config.toml
num_hidden_layers = 14
n_experts = 32
experts_per_token = 4
d_expert = 256
hidden_act = "squared_leaky_relu"
normalize_top_k = false
router_cosine_scale = 14.0
init_std_router = 0.00748
norm = "rmsnorm"
tie_word_embeddings = false
learning_rate = 0.00926
train_tokens = 806300000
max_steps = 3076
dataset = "wikipedia_en"
Below are experts of layer 11 (counted from 0) of a mixture-of-experts language model. Rows are named router (the router's row for the expert), up (a neuron's input weights, with its number) and show model dimensions 0-255. Each number is 128 + 24 x the weight over its row's rms, rounded and kept within 0 to 255.
Before each expert's rows: a language model's description of what the expert responds to. This comes from a sample of Wikipedia text that the model never trained on.

# expert 14
Description: Tokens in LaTeX math, non-English words and names, Romance articles (La, El, de), taxonomy and chess notation, such as \, {, _.
router [139 171  90 137  65 144 124 100 148 194 135 138 173 110 138 130 167 103 127 111 148 144 164 113 170  77 143 149 124 113 156 134 108 105 180 130 148 109 169 122 123 118 115 106 119 132 112 156 152 129 135 167 146 149 124 131 145 159 134 149 124 102 100 163 165 110 171 147 142 105 119 122 135 110  95 165 104 133 122 126 113 129 146 115 166 114 178 133 106 141  99 140 121 113 125 115  90 116 147 124 129 127 136 101 138 110 181 132 143 140 129 159 113 162 154 152 100 157 162 100 142 122 123 142 160 114 120 122 130 129 115 121  89 162 127 120 142 161 139 103 120 113 161 137  91 145 161 135 136 152 155 152 132 127 199 128 141 115 137 118 136 122 128  90 125 135 159 125 119 104 123 112 116 119 125 100  85 110  82 120 137 114 132 117 167 117 127 153 145 156 129 143 122 132  87 104  95 152 168 120 136 104 139  92 179 123 123 150 137 137 155 127 112 155 128 164 126 121 165 126 105  89 104 190 130  85 143 131 126  84 164  93 125 142 101 106 136 137  56 131 145  80 118 145 159 114  88 143 133 170 119 140 140 121 158 102]
up0 [133 140 135 197 101  58 130 131 139 115 104 113 132 171 149 139 137 131 156  78 129 112 124 153 179  99  96 107 148 156 112 113 114 139 152 109 149 170 144 131 155 117 161  84 162 111 115 125 116 145 169  84 116 142 136 154  97 145  97 134 167 118 124 157  94  90  67 137 146 112 156 115 114 148  77 145 147 107 108 158 140 139 128 110  99 113 131 142 162 111 130 168  96 112 144 115 126 112 106  97 108 168 143 133  96 116 122 108 127 137  92 115 157 113  93 119 171 101 147 125 134 117 156 132 117  94 132 137 123 105 128 149 109 111 107  98 109 143  91 136 127 154  90 149 166 130 168 137 111  97 132 118 136 135 104 125 178 114 130  95 115 144  99 133 168 114 109 132 110 122 149 117 178 166 124 131 117 120 123 128 120 179 122 163 138 134  88 106 175 115 109 126 145 105 121 130 114 153 165 143 174 120 109 117 127 119 168 138 113 145 114 155 134  95 139 172 135 116 188 108 140 166 106  98 130 153  82 135  94 113 106 138 145  94 125 148 127  84  98 111 124 139 114 136 115 134 106 133 103 170 107 131 102 129 104 115]
up1 [129 108 117 137 115 143 109 162 108 143 141 118  90 152 156  97 137  91 134 107  94 102 159 110 153 164  84 139 130  94 120  87 131 111 107 126 105 101 128 129  98 139 156 125  91 124 150 121 155 145 128 130 134 101 152 125 153 116 144 110  95 147 173 147 129 128 160 129 115 130 160  96  95  99 132  93 186 171 121 151 171 141 175 124 125 169 134 132 149 103 190 111 112 119 152 136 121 107 103 132 117 116 105 105 191  92 109 116 111 124 183 131 150 148 110 144  87  96 153 137 128 112 145 122 144  84 153 140 120 139 135 127  85 117  91 156 150 107 131 110 128 153 117 155 140 129 178 117  83 129 110 119 120 189 116 119 143 140 155 138  89 156 121 124 140 135 140 157 117 120 123  89 103 161 116 139 116 102 126 127 155 139 165 120 139 131 184 105 107 133 103 123 141 109 131 155 186 150 133 169 117 102 124  97 111  88 176 159 118 164 115 128 146 138 119 172 129 137 122 140 129 144 110 138 128  69 149  98 171 162 118 122 133 140 111 100  80 150 136 157 149 110 125 108 149 133 142 160 116 127 141 122  80 139 144 100]
up2 [121 154  96 161 134  80  83 138 119 143 106 135 139 144 158 114 115 157 131 149 150 126 136 133 121 129 153 145  96 130 164 102 155 141 131 123 145 164 131 108 146 121 153 155 130 153 175 155 117 166 130  99 116 161 138  62  87 126 108 134 138 151 137 110 140 110 134 147 104 141 127 131 132 135 131 114 149  57  95 119 108 155 140 111 121 122 110 136 134 156 132  99 146  83 104 147 117 138  83 127  96 124 108 148 172  90 138  91 122  91 125 125 118 125  98 145 147 129 109 127 125 137 100 126 140 164 157 170  99 126 167 126 116 129 130 143  89 119 101 156 136 145 126 110 100 188 141 177 133 112 102 128 144  98 130 118 104  76 139 144 144 150 136 147 152 137 150 167 111  91 143  84 113 144 107 193 116 192 147 159 125 155  70 124  93 119 159 164  93 132 116 143  90 128 109 103 142 113 143 113  80 123 150 128 145 139 105 102 111  99 122 146 139 135 137 141 157  93 124 143 146 107 137 170 153 140 111 155  93 165 113 140 162 140 113 158 125 151 154 115 117 145 131 151  96 114 116 161 117  94  74 151 111 120 109 102]
up3 [ 94 124 147 119  76 142 157 124 146 151  78 129 106 118  91 148 117 121 143 128 166 173  94  85 145 138 120 104 138 101 153 147 161 114 134 121 127  82 154  94 121 112  84 141 128 117 123 148 137 117 167 126 103 123 145  86 139 111 142  97 140 140 101 113 131 160 139 138 142 138 123  64  99 114 128 152 115  83  92 148 153 147 149  85 131  99 131 169 123 118  89 142 141  85 128 138 165 134 179 137 149 103 151 108 117 125 153 163 124 149  94 192 117 163 149 137 143 123 164 113 131 116 143 138 124 122 119 136 125 146 148 119 141 135 158 144  99 169 145 116 116 181 142  92 131 161 200 152  92 130 106 133 137 138 129 176 158 127  84 135 130 120 172 126 130  99 116 113 171 108 138  99 141 175 119  97 146 114 127 105 126 130 142 113 127 138 107  78 135 139 138 115 128 119 127 104 135 120 130 164 120 126 100  90  87 141 109 107 163  90 135 170 143 134 113 108 143 155 103 122 103 142 172 126 132 159 136 165 116 159 127  90 131  75 137 185 146 121 144 129 117 122 148 108 140 138 104  90 141 124 157 119 103 134 121 146]
up4 [148 104 119 137 120 134 149 118 149 110 156 144 104 149 121 157 119 144 141 115 103 120 147 104  97  77 158 125 132 171 143 125 112 114 135 142 102 120 133 179 147 109 143 103 119 140 109 158 121  94 125 131 152 152 133 146 121 132 150  81 142  90 125 126 133 173 152 114  94 141  76 115 119  81 153 124 119  92 127 107  99 106 140 143 138 138 137 130 139 110 120 141 116  65 101  89 125 134 143 131 134 139  95 132 142 142 133 166  65 155 153 113 172 111 127 103 134 122 133 110 165 103 110 109 168 145 115 116 110  68 118 166  92 184 118 132 149 107 144 124 136 180 142  98 118 122 135 116 111  72 145 125 208 122 117 165 112 152  74  94 136 106 129 160 127 119 112 115 100 153 128 135 131 116 129 142 118 147 154 120 183 175 143 127  77 125 152 101 137 114 132 104 120 131 111 136 122 160 120 140 109 119 139 153 133 131 131 100 130 124 133 136 154 125 186 145 164 149 127 103 118 104 125  88  98  93 115 146 143 119 160 147 150 126 110 198 127  84 110 128 163 135 123 173 106 110 161 143 114  94 157 129 122 123 139 156]
up5 [151 138 116  97 109 140 121  67 162 147  87 102 133 121 121 130  98 112 176 108 140 103  80 184 146 101  99  97 116 166 131 139 136 130 121 130 132 160 154 145 118 122 131 148 122 162 131 125 159 157 129 158 101 130 145 157 131 176 150 100 146 142 132 107 109 182 173 142 142 110 160 136 108 124 155 114  99 101 113 125 115 105  68 111 119 124 116  88 165  96 154 132 114 103 112 132 137 114 114 127 169 137 126 119 168 114 163  81 113 121 132 131 160 151 145 129 135 107  75 136 135 117 145 100 102 151 109 152 102 112 111 139 132 102 147 129 121  91 149 110 120 127 171 132 124 112 136 100 155 174 142  73  91 167 127 136 108  84 129 113 151  84 129 128 104 102  93 127 138 113  80 123 105 135 156 151 131 154 136 159 135 109 157 147 140 104 104 149 144 140 134 124 147 144 107 128 118  89 120 108 114 158 113 134  81 144 145 120 136 148 169 120 121 162  88 125 130  88 144 120  93 130 124 153 119 163 141 133 102 101 104 156  82 135 134 183  84 125 121 167 128 131 116  82 123  82 109 112 174 132 115 103 129 119 126 160]
up6 [149 121 103 126 122 140 126 139 125 100 118 145 109 151 147 137 134 199 123 139 130 124 127 115 132 141 122 115 122 143 156  96 137 157 131 125 151 116 113 121 139 142 134 125 139 106 188 128 156 103 106 162 104 127 110 117 149 166 122 144 100 136 111 131 102 165 112 138 147 111  89 151 151  56 125 126 123 135 117 109 112 173 141 112 146 174 104 118 132  93  91 128  84 131 130 136 139 112  97 154 129 102 130 101 122 121 119 111  77 158 133  98  93 141 103 111 140 101  93  97 116 150 130 140 168  64 101 148  81 158 126 142 111 109 156  99 168 155 169 125 136 160 128 151  76 175 133  91 131 108 112 140 174 117  72 104 132 118  89 133 155 105 182 127 146 116 144  98 185 132 113 136 119 134 150 139 147 139 153 151 133 117  91 122 159 144 140 176 139 139 118 131 154 121 111 139 123 119  91 128 118 110 140 141 150 147 109 118 139 121  85 142 102 168 155 149 124 123  97 152 153  99 106 127 113 143 149 133 145  85 143 103  99 130 134 123 124 102 125  95 135  65 130 122 121 130 111 121 108  64 157  98 137 184 116 164]
up7 [125 165  86 141 144 101 103 112 126 165 121 173 139 150 113 111 146 138 128 131 169 154  80 159 140 144 119 143 135 158 143 147 123 138 103 121 116  87 138 131 138 158 142 134  99 219 126 108 134 128 116  89 126  72  81 121  80  95 161 131 161 129 135 130  83 125 121 151  79 175 145 143 111 119 133  80 115  90 150 120 142 161 176 108 157  87 123 125 159 142  61 118 166 128 109 137 134 113  76 106 177 133 131 163 153 123 136  95 125 153 157 165 167 123  88 146 157 124 124 128 153 122 119 159 133 107 125 128 145 136 152 118 126 152 151 153 126 136 148 121 136 142 124 101 130 145 111 125 113 145 152 173 128 144 137 154 115 124 119 121 128 149 153 113 162 110 160 117 176 154 132 127 131 170 142 135 122 158 124 109  95 137 144 146 136 106 103 119 125 135  94 146 107 116 154 129 117 143 161  99 148 115 122 140  87 120 111 152 152 111 134 120 140 145 128  98  84 106 130 108 108 171 113 159 176  93 160 102 121 125 123 138 153 181 118 152 121 143  79 154 124 132 125 109 178 138 139 122 128 108 136 154 124 102 156 123]
up8 [ 93 143 181 154 132 132 145 119 118  85  90 132 124 133 143 125  99  86 126 148 110 144 101 146 122 132  70 159 103  85 154 139 130 126 128 149 122 130 157 156 173  89 147 145  94 169 110 140 143 118 137 111 137 111 137 103 110 128 100 125 133 129 133 166 190 104 121 113 134 173 130 124 152 139 157 153 119 155 125 132 148  92 168 140 158 105  83 103 110  99 165  83 131 113 114 108 163 105 132  99 101 104 173 130 121 148  71 148 160 124 128 110 147 162 129 113  99 129  95 134 153 147 134 137 108 129 106  99 121 161 111  86 120 139 139  73  94 107 184 133 118 144 119 103 128 152  98 162 191 129 120 164 118  99 135 132 157 155 128  89 120 166 145 120 137 131 133 152 140 108 120 102 100  86 102 146 120 140 141  99 176 132 128 155 136 114 132 129  95 104 114 154 139 117 153 111 171 125 165 133 134  86 116 130 106  91  99 127 122  99 152 110 131 122 156 146 160 104 179 108 156 177 139 141 138 124 135 134 121 161 134 108 113 124 117 119 160 105 132 103 125 123  97 115 122 147 149 111 148 128 101 169 168 128 151 161]
up9 [ 97 102 125 120 105 122 142 151 102 142 159 167 132 114 134 144 119 163  93 134 178 162 107 141 122 142 153 110 120 152  88 135 155  91 124 139 105 153 111 166 115 117 149 136 123 151  63 103 105 133 106 131 123 144 133  98 175 150 160 156 100 119 119 197 134 154 119 131 169 136 101  91 137 141 128 112 159 136 114 128 100 117 129 139 162 105 127 102 122 132 109 155  83 119 138  81  89 127 116 119  74 117 120 152 105 180 187  98 110  97 107 112 119 114 144  82 131 129 156 112 138 150 180 102  89 140 148 118 120 108 107 140 118 103  68 120 138 133 150 137 150 111 121 123 134 114 133 145 161 129 125 146 132 134  68 135 162 137  98 107 138 131 102 122 136 113 154 109 134 151 160 122 117 130 138 128 137 127 123 122 166 114 104 118  95 105  62 110 121 120 153 125  83 126 128 123 129 111 107 150 129 129  76 117 147 132 175 157 103 124 146 160  86 142 111 110 140 136 107 141 125 141 134  61 156 121 142 112 134 117 170 115 144 125 101  99 108 132 106 106 144 111 151 159 141 117  99  79 120  72 137  99 122 164 119 147]
up10 [120 161 125  84  59 154  98 126 110  95 122 120 115 118 137 135 133 137 153 143 139 138 161 121 157 109 123 119 129 162 117 103 120 141 114 118 112 106 104 148 134  99 139 133 159 104 151  86 101 147  93 188 141 124 113 154 130 100 152 128 134 165  94 118 126 108 123 116  73 102  97 132 125 117  95 123 155 164 143 130 100 193 120 156 142 138 150 173 122 119 147 159 127 143 117 119 129  78 136 104 103 134 107 185 111  86 144 100 132 143 137 110 108  84 127 167 142 129  80 137 132 115  89 138  95 136 136  97 108 128 128 106 183 156 113 145 168 121 139 147 165 141 151 124 127  96 101 150 151 113 107 147 162 142 121 170 134 114 148 110 131 165 145 136  95 114 146  89 152 124 121 126 112 120 116 145 118 158  93 134  89 131 135 139 114 122  62 148 108 137 156 125 122 113 111 132 121 126 114 144 144  86 112 127 126 122 102 148 142 123  99 156 154 146 162 143 138 174 113 163 153 142 161 148 122 115 137 119 165 154 118 100 209 118 174  95 124 137 138 170 137 165 162 133 131 110 166 116 108 106 160 102 147 123 113 111]
up11 [119 121 179 166  85 109  93 138 132 132 124 109 134  97 105 115 131 161 157 113 131 106 125 142 120  66 127 130 105 120 131 114  87 112 145 153 118 150 127 145 141 150 131 180 101 140  86 150 101 127 161 134 145 117 160 181 185 124 131 142 154 139 128 145 139 113 132 111 154 127 175 163 146 131 139 110 163 107 108 164  90 163 124 127 130 109 107 121 121 140 172 107 103 162 130 138 130 139 120 121 110 120 131 127 177 110 119 157 129 147 149 126 139 100 102 141 137 183 106 132 114 141 172 124 102 180 108 167 158 191 103 139 118 109 149 114 121 125  80 144 150 120  89 154 115 126  99 129 152 136 167 149 133 108 134 133 137 138 115 187 133 158  85 152 105 104 134 111 117 106  97 141 121  92 142 157 196 146 149 108 115 162 113 131 115 124 148 151 154 112 129 164 121 148 140 157 140 114 128 160  68 119 128 109 143 168 123 111 120 112 115  97 117 157 131 149 121 105 145 141 140 119 122 127 113 153 110 151 121  99 125 171 138 165 142 162 156 112  84 119 159 148  67 149 125 128  98 108 120 149 151 137  89 105  94 123]